python train.py --n_experts=64 --experts_per_token=4 --d_shared_expert=0 --hidden_act="reglu" --router_score="softmax" --routed_scale=1.0 --balance_loss=0.00218 --router_z_loss=0.001 --n_groups=4 --learning_rate=0.00174 --beta2=0.98 --batch_tokens=32768 --max_steps=9379 --dataset="wikipedia_en"
Below are experts of layer 6 (counted from 0) of a mixture-of-experts language model. Rows are named router (the router's row for the expert) and show model dimensions 0-255. Each number is 128 + 32 x the weight over its row's rms, rounded and kept within 0 to 255. Numbers have three digits each.
After each expert's rows: a language model's description of what the expert responds to. This comes from a sample of Wikipedia text that the model never trained on.

# expert 10
router:035110117143162126148129104139120025162139133144123191138111112102190134102156091134190131143121142221148100140148091175135128083170163160104164131168142169103169098143156120122167100144152121120111127135167106108141137135046159094142115112190164107120101161113160124127130121125229105108160171156082147105118206126157123115149148139121116148156112117142133134084134194140113112140109130113106161169038100160141108093111143133115112116115098000108104101171120135153142135084185148134109151120103084125138130160168130162092078149128102080143101139133081096167161089094139127126102097136143134149148125148126129113094144129114005146164103143111100138160119050120160108136114185129120112101111149128099148113104114133137139144135124106138092096134112128112099096001152116
It responds to: Table pipes, numeric rows

# expert 27
router:134139166154123154128149117119114137114139092139124111115127076101162142170086139149091089074133168161105133106114134076136126096173102146128101135125131158141137101134117096145130137117099166078134100158144131128147164129129161116095107135040128133148163140146138027120154128160147167111135156115081114144087113131133132138119140102137088101144136136167136126048120123100156102133106061070155122114071129117104118074132144117143077102158118102148143159255122092114087108133187125158085093132125148126136119151116142115147060105134119215119156132113107092134087109136114158118120133160129128123114119193126204143159122133147079131112122134162143096056255208160109145142164150153127130109105106143109144134139128088134151090205115101132141140135160136096153155156093134
It responds to: Sentence-ending periods

# expert 25
router:182115119110148121157130235185094124153112114129165037112106118113139140168103110121111151081154119081123101148137095170067099120088168040160161126119154139105094084120114108124149113079128237133133151157149134056125121141115146126130103116106129130120157129140132119147152142133233084145109114140110134134095116096073137121131139182128117138152142115105125125111073183115116086151101076182167137151155107140143157123126140092138112138130078054157138093128133126187117129141143132127163126150130130145136136132197102133240103111107120218127117125161088135126244131097107118129164135113081063149110085132161168133078159148156211121162097129098114159115146068152176072124131139112135138133126135144126154146144112130126129142175162100149138101148131093148128136025135118
It responds to: Capital initials and numbers

# expert 38
router:153151145094120102135139105119171056156097145122111204145146145169146096110125078151176121046102151136115125179093112147125100140111152148143110056146113115134158106143088140129134126146151107106145134128160117155158165078132103139150145156067154128168134160119148093127166152117054079139086111134173157120136059102191099129124137131135119116157138084082142153138175060099137136137111122173049143105121106146136105139087126101124145122104055000125131255099092141167138155130136105137122153101142147119150118098139103109223143080113143166117115107104107161115161115082059135113079125139168086118117118105145110195131130139111126127117110145133163163045117224128147167094108178151149107138127093147099109135108111142128129126156096131134145105136106124080147165199123106
It responds to: Spaces and name pieces

# expert 56
router:146176157139139114115113189140213077193098109098156255147146151116112085163168103140154139099090143091168100094174120125142109099166159118140115135142103163055138111132113172126148103127099152088106133123102082129157150111104140141133139134064136121146111139119136140139149118150095112125113139141136110122135102089187134123101121149138125124108084095015146106172103115142127142091156156069136164182116150132145142162124133109106120108128073185134156159092110144143113114104147108170133091114155106141160131097153115158087139131099118193142116156133101155119121090112085178173133131131115093149120118141146152237144147127109103090111211136109147121075127156114125096148086031120104153142161121115143099108113089128141139136117092057134098133147067113144148108145163134
It responds to: Inner syllable pieces

# expert 29
router:015120112175117122144118053123139190158143145121090130123093104122141139095164145131116095183134129166088150089129152129126109122131113060124138023160106110101140181166180144125161143100141180134139135132157112085107119099136128107120085135123130119154159160123189168146213069153021112114117162149182148124134087116177118104128160117139076150136126122237122118085061043111141152158114255137116146121119108117132140116125178140139144111097090187162136115097146171130158109104122109112148157120154157100143157138168099132135135155156162174110127138153149096113167101111140168107175096146105121184142101178144088126078134164109169145139114179101117158141133177137139077107092157115150110140129120126147197096141108101157119132154174125150144104136159100087091130151124132
It responds to: Capital initials, table separators

# expert 6
router:156169123112109135129125046138103163144136100104151208137101113101070103159122124099116113115111171178173147075104093127111101119179162146114151139178189131061175158165046102132148141157153070155137127138113093121151127100125152133116096123217104124167165148123134143129242146156154137087096082166099116137115205120130148125108120155155177116127121084078135111137034069108127089133098057068068132136142130129139112149147158128078135118117107064173127099083120137127118129131130156124125143112086151134141150149127093065124100091104208098166137127131103143140198147138123198132128131095091114152107119146133131108074165134168129119131005147121095149130087098104115232111101168138104139146141138115095132112154141115130118115114161097108154117172107142132107142122162105
It responds to: Prefix pieces com/pro/Ar

# expert 60
router:148140120139149137113104135113195147115154147110130007119162153102134124110099156144100132123109167142140132116125168105102146133141140120089140149108182110070143208080153170123126151121146171149148155135138104138190152126069131090083126125149112122161121141148150158143044145134133111150167131077132147147111140120139142121138150108160093117149156102105123155156255105093156142134116131127160102167121096143119114183122093158117161115144170165121116106207139085095127090178105141116107089130113191135148146122114097132066078126142020139166139090129150065141149102111068140159163149123113143113154146227136123165142108147141176127135124170154124163132092108139180135119136154082142052103114131171101149093088159115121094125139128131162131120102156148141139114255119112
It responds to: Mid-word pieces, verbs

# expert 32
router:155112152050133104091124152124100137159153139116120226108122157130160148169111094126139089000096103158145109143130106104133144107120144122129134057111152141101157137104134110154145116135140140123146104111130128127137134128102117110154136120171134115104135124126120096143076119148063112153123110163162156135103124139132107112107152149097165124125103134094114119101093100101127158087111026059092153121082126140150171138132147127114130124148161034138163217163122128255118141134143142156136109140113183109126137133153120123000167131111026111131162114107126123146133160134118148134129139163091134125143104103159141105134123154126104111115085148153116110244151141141106117164131107137093131145114086138136123136137125108116132150122103141146162075122118082136132116124179132
It responds to: Word-initial capitals and spaces

# expert 18
router:075128141143149142150171101091094094138126136099116206139136134136103133121143115121128119139083141183129107139141127098130134098126146111112095137155121152156106100135150130120156092101090100147141159156071109119176145095103160096139112106142139078125133155108102124151162127142090146072152108094182144118105196117142109145116104116169104143137095167083149121142097046154120162171107025133178139112055127123144142090145159117133121148132134007080059064077127131107141125107131153128101130120152197147156141129147138161118039176133211255171143115141120151108114146144140183130165149141096097150139099198117121072092125117133000098142135126151147123172131097087164097137193096145116125146141125113070114157119093154117149104121136118150142142102157120116125113099174141
It responds to: Proper-name beginnings

# expert 30
router:111152145130154143132117189141140182152144109132200228107114125144126160161078145149150117171108128111117138132115045187132132141167026177114128202131138150144113221111119074147114123133148163125099101166143124177123137175103162068145115138095109122111144119155103101103094108140060109126081140175105129124111196132115111130139161139115126089139145100136104116139187182151124129147113153163048117144042130130140132107102140132107108105107106119126092088112133132135133133155130180108146094105115148095116135120118143130045093113126000177220148098134138128127118115117155160086153132167215114121179153063112129169109148163106098154169200115109176120147139118104118078175177098107128081106134146134126101151117097091164144172174152117105156158138133120147125126113156128
It responds to: Definite article the

# expert 53
router:128169125000162162149095088133130115151111121137155112138092131140139157146152093122186125182138115132137144130147104121108130104136072208133157169127181099099082189082072142109143126172113154157123161117104112213108157146120133138159124130118107110140160136134140156127172132145014147143138118127154147152114082140135126140141122123155135114147135144128102119099063075127097083147130082097132108139216132120136112095157118127099150113143173218139115095209132136121102134133071147139145035114102135094170119150133149142100117106115109111145100086163127115151155049114118163106129111126106093103162133140211136106124155103134164177153140134130145136051201196110128220145171085108114129098157113149111113095100144160107124145104139130152158130139151120115117114084115137
It responds to: Periods and abbreviations

# expert 49
router:128090142063160095150122174134164193123151131151151131167141099148097181122126140110153116130120127186152122140157164172157123138126160198107094122135189152108190174140107108114153121147137174081120149146143140131148127112175142118129134126125158102149108123135128117105194112147203141128139126119109128133110153145111137115126103144118112127154147104000132130115119112134137075140122149098154124114133137105144141119160104140088130118131190000150098095127169121154147102113147138125094161127103049117108136143127130156077133129107177143131146163124104108129159150133126136139130128155182129143142142125131118092123159162148143126140154121124145144204137020118130101188054042119107160091144172150140194124154133155101142155061156115109128113099129106139148044110127136
It responds to: Line breaks and word starts

# expert 61
router:159129109086123125102130107141168213140133100091154228113143121086196139101170150159128132000141141164157104117127130117164169164115158091123119064120156172143176064078101151124102143147123095126086132131163094136152123133206128113110133138142159144147139134175102100127060129120067129139159134151178133144147147142117098130105136125151133088148095126147107137103151074085127166151121077132144124147035136127127128176101116141123134096083054157163123034153128137109084082117124133138090095113114190119113124152152106146137060138137141230126133142149065088155170124122119147139159102139151139112107126143166129189130150159181161139154170118145157091175138144128106129167133074098135182118142159127095110068117131132113082058101148165130138107115167096148126079069105107
It responds to: List conjunctions and commas

# expert 0
router:006137124111126128157149084112104152135130166133163034131123116154112122141181118168127131043103132129135175089089165120156109151203220092156149166112120099144118193152087147129162104173154100110125128141161150172129126157080118120108108125038112123160151115129159171131116145127068126110159122145121200157113058124132132104105132099124138144158097127123141145077097155138106085100107059053119130185124129139146161164168117125109094114101133125120105133153129151091113133173085144116131127164120104081139167120118095108087138153134158157124117108102109098116120079068121189107153116159153098160143114165140102126123112127147157111145048120135174116135133255126113150116215051138120154149120165146112110140117138097152120088085123169103152138102156141142129097094145129
It responds to: Word-final suffix pieces

# expert 22
router:084134154125146129139142144145131153129145128118152120119123132125126140138193119149163106092124136130157118105153142179121129108149187079121121000108140122114116174102139114147123137136142249114116116126141122137175140139158125139147119131077147110123121118115135103134084117138213111119107131153130112110128101155160121122135119124127153118126130113105086127112172109123103115130121134122248123123051144141137123129100133147143124143157000010128116000181110161155126119101157105145127110105131145123144145125117113134155137106120110189114116106132105115146069149142130150165126109115206147120107133130132166255134136121170159123125120135118141119115166101123143083139127062123129131123116126145134114118151124125133147145096131137129119128152137142120126125160120132
It responds to: Article a, word beginnings

# expert 58
router:062138117169141138097146158183141128195126096125144134120148143145116128148102128164117123066120128224126092122138112161106096092121140148156123051101188164129139096090085090138117128154101077121126129148111127143116130131142150149108130123040121104132156122120130154143134138181097095149131144128136154129108134103132129136109136108134170138116140141233137110141164104139144072108125210101117145118020131130126117165154126128130140099107090144166128128128151136255162132098009106115129140117106157156150147150184121078192094158135152218109093132150118123126150088106133149169147127146101122136159089134132185183110122172113052150134111128088110135134127207145131051132089136130134170096136132130104115130114169138132098138095194074196120109148134121099090092129164121
It responds to: Line breaks in lists

# expert 39
router:040121139071149117135117111144119200122128133098182143166157116095154147168143110118175133049137108120104112136179148133152108093138067173148154159161209158146084199079147154146162099144130145117147105144144156170203131190150134070101109140039114112138122107151119129148041116122180139129113100149087177143095093115096122149127139118142133112119130127241109144121079112121100132137123121044138135163185108147115166093097129117164176138086086124118134074123187101123132100123103102103107098088164104115139137119120122165120133142128127127131167162130165148084075160132156133099148117125102149148075142181155141074143172124116139105171255093147120126135168088136142084108185201162123109089123133133088155094077137142097146146141155135139116089154154108126137165128098121
It responds to: In, numbers, plural s

# expert 48
router:033152135120118120118110094158122091151150083118142149158115129130115088129114100125143136109120134214145123100137131146149128110159164107130137123100163148138151167142133109122133091167148052112127119120113095102109125148116132137149128116157097113146127154138162150115128131141126146114168113150117133135105139103050114126138156162146114119132138098146126125107170116116078104111106180182107126118199144142140130207128140110148130136129203076136086167136147108214106142076139106163143122129096114122113146133121114135000144120136130159126109115114081106147144090127144162168145151117229107147107131068143162074116126119140153113126038119121143115187152255102133107106230173122134153131113116125136133094091126156126146127098144105141141097136121098092136114113163091
It responds to: Line breaks ending list items

# expert 55
router:080113159156187145110100016118114146134148129063143077118123149152152152152201118153092119066112136083148104171112106131152122129107161151131130161122136150141171114113140131126135132147136065116125158108135144161170139132136125110081156120021144133134105159158129106145027139168034098152132144126113121114142165104158142117055166113113152116157091115032119112117157105093153133152117086187076124113094139113150114092128100127142166132111089044132129216155141112239129158095177102131077082127169122106105128131140126133205135084113156223142077131099142128137122147162110187164129108129099139144147120133139091174124150153152089111149137121132139168184163136116138144134180150114104140130151087181068100135119133091109120082148102157158154107135169148129123132115167108
It responds to: Spaces and Pe(op)le

# expert 33
router:076151139182131114135144065130200086099109106118141141128069106145159123108073133138151099216124128078145134165162113164126090108158136223142139117082107145085136000145107172132128113116129068114146133115138130095153145143047134124151100136090131137158139150133118116119157095098229141144132086115074126100146138124160118136103165111118120131121137118127114108108057181101095097171135157166127163143101119147155125113141108138124139122118151157150094112148107132118115118111089092136129138150105143151166146142149120104176136135107126099130104114112101141124101138148100125117114110097131135117118141094241104097117126119132106129148053144108085105188119081160149141100219184148140166095135124107139133125154115151099091112115153138146104098129119130106119132211110154
It responds to: Common words after function words

# expert 19
router:128128149175167113150119056133121123127141096130134213144108134162115154174185150130201094179113140112119134123123127124070117117123062074103136027140166138099180016096096133131147119154158250110142153157120132115124145135151130133102082106088157131137139127117153089119127131149164130139152131136103159146121098132081090096109120123125165126164129130093070124140183101118127116115137114133185131164070139132138136096119158137133146117092140000123132068169115123186108141113157144130093110128133125128131121117132132155217145120147183083118086081120094124163143136101108133157207125136078089127131105126113120141137133163136125154160185119090124143076159255081140152143178107108149157113126133161091230103129110140135125128078113094155120130133109130118123121135129118
It responds to: Spaces and function words

# expert 63
router:092173128114132116132098173133116217144159118142145152158105114111130116154099103132126088147106108176125153110208093113153132113115112152058170077126079130154134187132139132103133124121143028092166138124135140176139115116155158129131124101060141117127116159159129145137162139138023083173134049140133118122113114122056106135145115115124120157146140117029144130093115081129132151172135085052076164120137116149130165087115070107129100144128150056156080064141142173095035145152164116120140097109130112123134140119114119163106118078162061165146110119176143092158073127116089136166157123163154114146125110134117139029141128144126107128124116128117140120075141205111171085152168111130112114133147159100136097093133147143158082113205101077154130153116156143118107117206185161
It responds to: Prepositions after nouns

# expert 51
router:056110100163146123151149090123130052090156140117098101139117069139104133178204126147137127003138159076144136122139118186146100135101065172140110000154135134131172041103152106108144103163153097092116108116134101122088115164097144102123144129204097102149135138139121113151113115133161132113127108153146104121103124151131131114133134175116168129151127149101105117116132221108139100121150105194057123135043123109129144115104152131130126099161101076136122025123171157093128090091156160103117132082136145117151126134098134148138104092128156230110114129128158099124112145166143104129110114188143103131082136211173144155134120121131042123156181131132140103105144124104143097141218097162116120089149149120102171128160130137116120122112156182123134131115102104111148130134149109
It responds to: Table pipes and dates

# expert 9
router:051143153121149143142151022120184176128135126136127161114156120147154105104075079168158130001127130141124131116112144111162123109157135103091172113115219078148136202112131145149146097148140061155174108151121156121165120106035147114101097109062136117134091125122112158115108098146000134121124146136114114135096142137109098117131177132133171113133110116182148116143095142141150068126123148067089100102155088159116176117126110109108108111116000094084134255133140138135139135108125160129135162102138143142132109120102117165133160117091113173158107095111151123167146092125131114145118120109135089128150132143136119150128165159118187156120092114170144121160150223127101125150119124129147107151130119136082124120080122094108097106132105152103152122143143119113116130109150134
It responds to: Closing parentheses, word endings

# expert 62
router:099159121122125095145116106135144062167102126136119226165115130171030104130082120153077110157130148102106089142150139114102093140111113176114141057162138093130126106129100098157136126128109103134151156125126130112136159085091116118145111135084129139136150126158171139160102131119038117094108097101119173113117196079094148141115147133154128148111099125014107119122108127129113000204128150202142108113090097148135160130128132112133138110134083072152124177141148142121117107130127115110093102120096067124142125154130094086076132119114000179128097104129124071168146113134082138119159116142084132147144096118163117085130139115102101121115088129115117131128174168105135158120236017121143129152152162125132161114122101157113111076167119095132124108113141120128103113070106124
It responds to: Preposition "with"

# expert 35
router:143158133182127126135119091109120133120151148127169097155142116160144073192060130108071130075107125116148108127137109143122138133163124140144165041144232137094100185114102126175141139145141004091117144133072132136158132130155159098094141131116126116148131121116103097102209141149170093086155112131071154120133077103140144125089145126142196114147135135107071117097074170125092127127121050128083134161123132145132138115084160092158154105067058129110144183166121109207082140147097130164018154122130091099138145118153108110168156065101093150151134147123119119131114121156108184136095122120148114153116153150121156127112138115150200120139185105089140139157118255146126163168172153098130164149120129140141147112117128154103114170119113104138149096143137134150145126121145131
It responds to: Numbers and ad piece

# expert 50
router:038115166125140125144121120094154104137110110087164239131135127147154166120123108115132139000115137167096140103150131164158115125103145076132137129132111119121122117122140134142108109105092171146167101109149091098125141134096135126098123112159137131138152103148163131124000141131146131114114169119159139131119135120133137113115140130125113109094138106159125119149108137134128133171114138126057116129011137110132112080094111147101100130154150012111139085153145100100128119166094114117121134085113131126133124114127130135157094139135166158132142120146105131126144160140141097120094086122221127119100134068146111169122144139122126126150188147124115141171095149165151049108071145075094136060139169106087185114148112142131095128163144104126116107131108148145156119027101173
It responds to: Common nouns and pronouns

# expert 8
router:154159132095102138152135138128130225129122128123124122100150115153134134139164113144100130166120147126122132111135116119146113150145137130114110168134212134124158072076171152114160150113154091107117120144113105151142172151111112116122147144074148134106145149141145146120117120126178125136124128099115112127111140116214108112097125167146132132136111095106076117137125247091150122143127113111079109157138132120114152121101170137151124112138182083165137000140121120111083113098134155154097057120134241094144122128156145140137102112100077174138158143154103118137116098154121113143169125106203109145125108143196145124108143091163093131152031141085195177222116121091123121173186096133139161081169145141097122140124143170137119171059127144134117109164102109114111157161118123
It responds to: Articles and punctuation

# expert 37
router:134161113150134175147114095144127108107159148110144151144120113123100102144056120129106115182107150111153100110135127111082148112129064140131140164150115166146109154113068121126130114156126086140183149149127136201137125090183114142113100082179157110137154135130127112132196167141205150102146102119094130137103142110068092109111145158131110104119124089181142132131047080123111134113135055237089174149135124159118153137112179092147095132104049142125127104100131144150094105141143150124095124128146098090129128147123107104176138120113152052160106131173163123129065119148121142143140150116040142094124128108111130018137112147138087154138234139120117146194165255110130142121205091115110116148124111131153188139107143134107086098095155125159144113173091141106079115144153102
It responds to: Accented and mid-word pieces

# expert 14
router:166104133148101194151134114115132003162146137125139158127118116113127131122161095141155129142118141098132111118148117160131103152138092116117113193109135115135099122141074064135148168134125174130087121164116101151145139181208145136081160105137155107141153156168111132160076155164179087130128132138237107097141045160162128102142117118132122148118118118108145161123091038131155219120145177164100127148102082083103161101145180099140166097140128106141137048104151124205066124151070122164130133107092137128138144147183141136070112056133146052156117121176090118158031130123086141130132132116098132125148140132130144056130169154134064153156218126113170130175107148102120122109183163094134125122145158114136088137101110119144094133101130124151175135173137085116110121084144118
It responds to: Function words, word pieces

# expert 46
router:069151126078160149148110056133127131127157115136165163148136121124145075142165153138189100103127137139161127113147104118088088148117123075118120000100083164133169101141092138133148112185143101095153144145105114181171134095192110136083089130110135114126148143126143109129015138143056134099130117167144139165098123133027141098147145119121133097139108149121106137125221137128118111139095126197115129157158103136144120080123130137137134108111145187147121152192119151128146132067121139140096118145096138137142120113146128109120118135142133157156110102129130047124153083141124139168124121159150112111136111075151123029135146140137231141132167147132103139057148169137121168119121126096143134060114125140131104072130127171114108001148153135140152136156112129138105110110140120
It responds to: Punctuation before quotes

# expert 40
router:053120162218131181118111081157118094094100103112125126139149116120194123132034067118146102136144142099097115139095095138125148143100000133135081143140131126124140164165097083145127131180164119106137109100143096137150107119062153100123101157158128119116134124150140152134000129148166143107099162154117110149131145161156081171105140184090142127156087079103091119153120064118117114111129214130115119159164147164135161136119113109117138132136130105097126132150148128190113108093086123146122097122144111142128107102108135162142135132126170179114149119148125143122179145100123178123099144141122106083179134082151117110102112131143147102156130136123121128139108230113118046096169056138138135094142157120139151092086127121083168129123124157097140138116153159112129089090148111
It responds to: Row ends and name starts

# expert 1
router:067159113084122110114150081109226183146112128171093174126144087110092146140178139134191111040097161120154093116135142088134145127143195132160091107141116132077148117148140160118156136110120194136129113110091090129128115077113108146045150119096128135167130136131140131135139144128170102137130157117107159141140149144176107118113137119115140083088136127000156098119144108103093131190127146132150101180119098130124131120085132113149166143125100206104106051075124128140175124132111103127113081102102161096113153169144117123180075156155179232152140087129137125120069117090103092137136118130161099121133146150106117142116099115109132127140161162105102112111076040119135161096131088096086102112118134132072180131120094097135115086127104137130144147130112146087117145100106136
It responds to: Common noun stems

# expert 41
router:112126136104131109123134109133152144139121140153154255170116149129154104133173120135138080174118153180140112152094130157136126114111118083151128160132185108125110229138126102156098130132136021131156132132109092104118136049118122138119163144098115148112155117161139116144178103142118084129144115125205155109110145138149134149099119086102210133172140105150066125149181105152107101101149172199101146128000109148149143092118125060131132102115125020095094111118120168135126108117127126119096106128126113145122164170153108081125131130107099200157113161123124113111112155140106093156179159103017135159154143128114116233102146130137160143148172132152120142110120159091115121154068077132091108126120131140114171136147120130116143098179120137161130110157129105084113183114170132
It responds to: Word-opening after articles

# expert 21
router:066149121131097186154109121159123025150120155134126193135091124115091108123088098139143088159113145100180121112137120126127145141137118136121152069098123173098177132083110108113140083146172195098141159137125138115109114124123152139117133136136147086134155167143115149136255078163140122124140137114130110119131110117123101134111110125148153130126090143192142102139237188123147175114121157168101167142111107167129117104086094071145118106147098128127142153086146115107106148148191157116112124134138099100182129152131111141111144113120104187160128084164118124139106099158095151095148133148103141124153116212144128096132121155149247130103082153127132107008100181104159113153194055136108159117119157145096083113108136138135127141130160130126129115132089119101091114006134127
It responds to: Name-internal pieces

# expert 36
router:136156136034172135153132147154126219155117115137125078137092086154085116135203114124115127242118129060117100100138108158100112123114145162108127096082137142124129122116135147166143121158122173135102146112127092144127126121182112103159121114199135093132171153119103113143077095120233125157110089146050110107143139100197153124135108154109151104133134137245107099107125033146095155139128217131224166121061095149156143141108178109125139123133132057128107183136149142152158151050046137143155135105127131151158134132122141122094099118107070128132099161140122128114168137164140150150148124121085114129143147083093109129122143129173149138126090161106114152165164069124141176138168056142126158081129124111099145122102145137130116120113138135163152099120138123113073173096135112
It responds to: Articles after prepositions

# expert 26
router:098133162120105129139146082187125109127144136122145064144139124108078099110131107146173148204114116104139117083142130128087154101124180063099133092150151148127113113122023129126125126167132155128135114161106109191104132114079138159154109139113117113121143145140129123138246102110163103089121086161201131118110113118114116105108123136151171131147139150141134103135038181134112118121122114138130185113156105140135153179144186119139107143149095255139134054094140133161142106083147101140132123146130192121142162121146107099139107102127077212117084099107145111124107132116133121123147123118119128141153093142093142082124115159148148134114109148126099124152100189115125134174140051107111132141128164132082124132138122166115105118113154109150134150115087096126140116155129048
It responds to: Single digits, records

# expert 24
router:007135177164125148122125133106112216111092170137170161129104142112108090130132098122119144040130089156108153129140090124156131123126143134160119079117186120110177100114164120132139146135123096076157121116093116095146119130122157098137128133055147120129116145135110136134177135108100115151135120158089109135123150131200143080107126131117149099139137159129115131140073098150097200151134022146067166151004088128142144111111097121153131149121065033100124077157124114153146138125153124125053122124122163097107124137131147169081153116121255154120118112124154143113091137134134123148144101132173137172127100107195121029089150165129127110126114129134130129071118157146136177198180042116072137124112096128146142146143101130104130088118118131166133114122099098146150151111150120
It responds to: Syllables Sa/Ta/Na/Fa

# expert 59
router:038164127072092157119093119106116246146137071116144151134157105144108128113145135116103105114076112117104085120106104175133089110146122176155117174216060116131184190113123128143161119104121056144156117122144095050129147135146154047110152111125139133125097125126125126133157078149146172141135153105126128181115207127186101113158144134108098109151107131181113131132135072099117107140144097167094113095197127157144177151120179084116113144098234135152148094083125102194140100130104077118093058129139166117114150140138111139135078134126103103163137091093133166163192105160161163096133130130175133167099101158119111079094152120133137126154111132126103108255161117129112143108082108097056102137128124095163159084104122107101117119100114094132132139124108153161149130153153125
It responds to: Opening parentheses

# expert 52
router:100131134182150186116114098138207113143121113095118215140151115155081175125058132134082143060115153126153133127108115135114126113112062166098131154181138152115126190119132110127110126124115158151110117142099136134143121114135185144058102124116112144136110129116080129152137096101000069096121121126146104152142157151122090102110125131126145072115100153000111102107092088142144144108132146093125131115005129155110119130089112132107082127085048065141112193118111119107124119153162169145155114140112127141148156112095124141107120090108151242132137109153076143160070135123091090124132109099110126160148128118093115103125122161118114124130183129156121155151125179132123167126093060098099123085111138136099111116116101138105119130103126130108133146120101118105121130106121102
It responds to: Word endings, count nouns

# expert 12
router:243127130103106168136135123127111164106156124123108204119108105098146157094151112131144140166092142109125091127152145145115093140106255116117164190128081096150101153042132146134144151111169126100148134159117146186124143112145151144124150126164112119120209133164125150116159113106114103155176155115162140109124160148131122122096158147148189116125120092024128151149169122095097131144106160116181113135112131138135162116116122131131158139075109137095126016175102131145141090052088109143161115138147080165163149119091146180213136112148169211121088141126144086129137122083134112131149136166080115136192103179119184119134098101122121104120116145065110165138167072133166096168090210114147169148126118153069102150113106089157133084134123113159145128135131143118088121058093122
It responds to: Numbers in figures

# expert 43
router:118119139191153125166146082125154101118107110160114188158101102150112167116017138114129112166148187170120090150132113122135107155106029178126120118120144145097142157147147096116173128129133058138112161111167139182120144082095141135130131124118152152162153143112148114110222141140122153135093117151110126131105110114162099099127138097164101139135118094149159135097110051118103087187105159043210161137130096122144113075155088071148145146128149084134122112122122145142129120160026145129148163123081138094170140145142122155124153156111122131109089117147121164140113136101097130144158144161000119143171109188143103178113094140129220111160180146130126112030130093115119182142018171089126129117132101109109102132128103117105151124127160138133132125135142142077121160125113071
It responds to: Verbs after subjects

# expert 28
router:104195120188154193155115176065117089113104121138150147151176124105132109115097113122162122108146132135138134122166120110124130102140157091122142125204161170112107047158145055129186108124139201090157138126111116191125107115147141074105126147067105145126130151142191127122172107154151146106090100106139134200143143145149101098147130122120129105127128125073119105097000079133102027127119133193124137096079112115105140114167161106120135122087063149116123068170173149145156125171118126121148092140143172148117117129167144072121074118101094203097110124154117134115093094148159170083133110138165060111138125118156158119099150121115075132113014125118114119088148120113173153115182142139095122125164147137144131107106151106162124098161129073130129088116119098140118156220157136
It responds to: List bullets and numbers

# expert 57
router:106108123104110114143125000096091132140146099138140155130094134123128121175121101161133119090125156180102142155115162131126137143140205011155131066118179114122119135140093112136110103099140058113137164155101123152104124098162112120136149121006094103144154120126117123125112074154180142169117129108147153167139111129096119106111140112125142093156122069101118132112087129094140098126142068127152131111125128155135135159116239110103147102112075076144126039117113123168130143129085109123109116113170109077137144121159121165146115081118181099164123123202139123142155141138119146141155099113219115156141123104128128196141118104104139099130131172106111134152143200114118076144176004104080179114119100150092095109111141129127129124154171105150159140211126068121122132148130149
It responds to: He and article a

# expert 54
router:070117147144139157164095061174255092112122134147128120115136104099143129107120109145120114105128110133128130153150130164116130129135095178143114116168111137146169060157153106182087081117158152170171144144114083182174138100128146138119125127061134143167096095103155102187060139136033120132139105138164134125122168099143143121150120123153197140146146116021158099136177069113120115134091148105124131134176154150166134145139100159175116137107109152098126154103109156127138122059090168121119135130113111149154151179113128156118042125116127108100120116163105072192182127102103174125108126134122092123127130085105137199109130145141168114109069126111110125185113140153124057093140149133106120125126123167160116147140145108130123169154145144166159138117097126117125124220152123
It responds to: Name-start syllables Al/Ma

# expert 20
router:009155136123109113110147124129125186117123116114134122158109132141153166128101127122172126097118126122206110126165094114127085129148250207122131108122125146122131178110162160131106109121120078131131124151125120170136133097096165165119121136099109149104153160177124147131095141124191088123169102098095173153141188129141148079143142167117119125159116107120147111101087142109130150129128130212140123139110132154118096130103138131080148122090107098117120015198180148146178093138181164154143139097148158112182122171178121122171136153131152101110139120135119094129070129104122168128140105121255134186131113038094141164117091125106127118134252142081108094065130071096144088096120171088118135121156148122148190145107112139141130127127132091122105097145111086131136116110082129
It responds to: Numbers and separators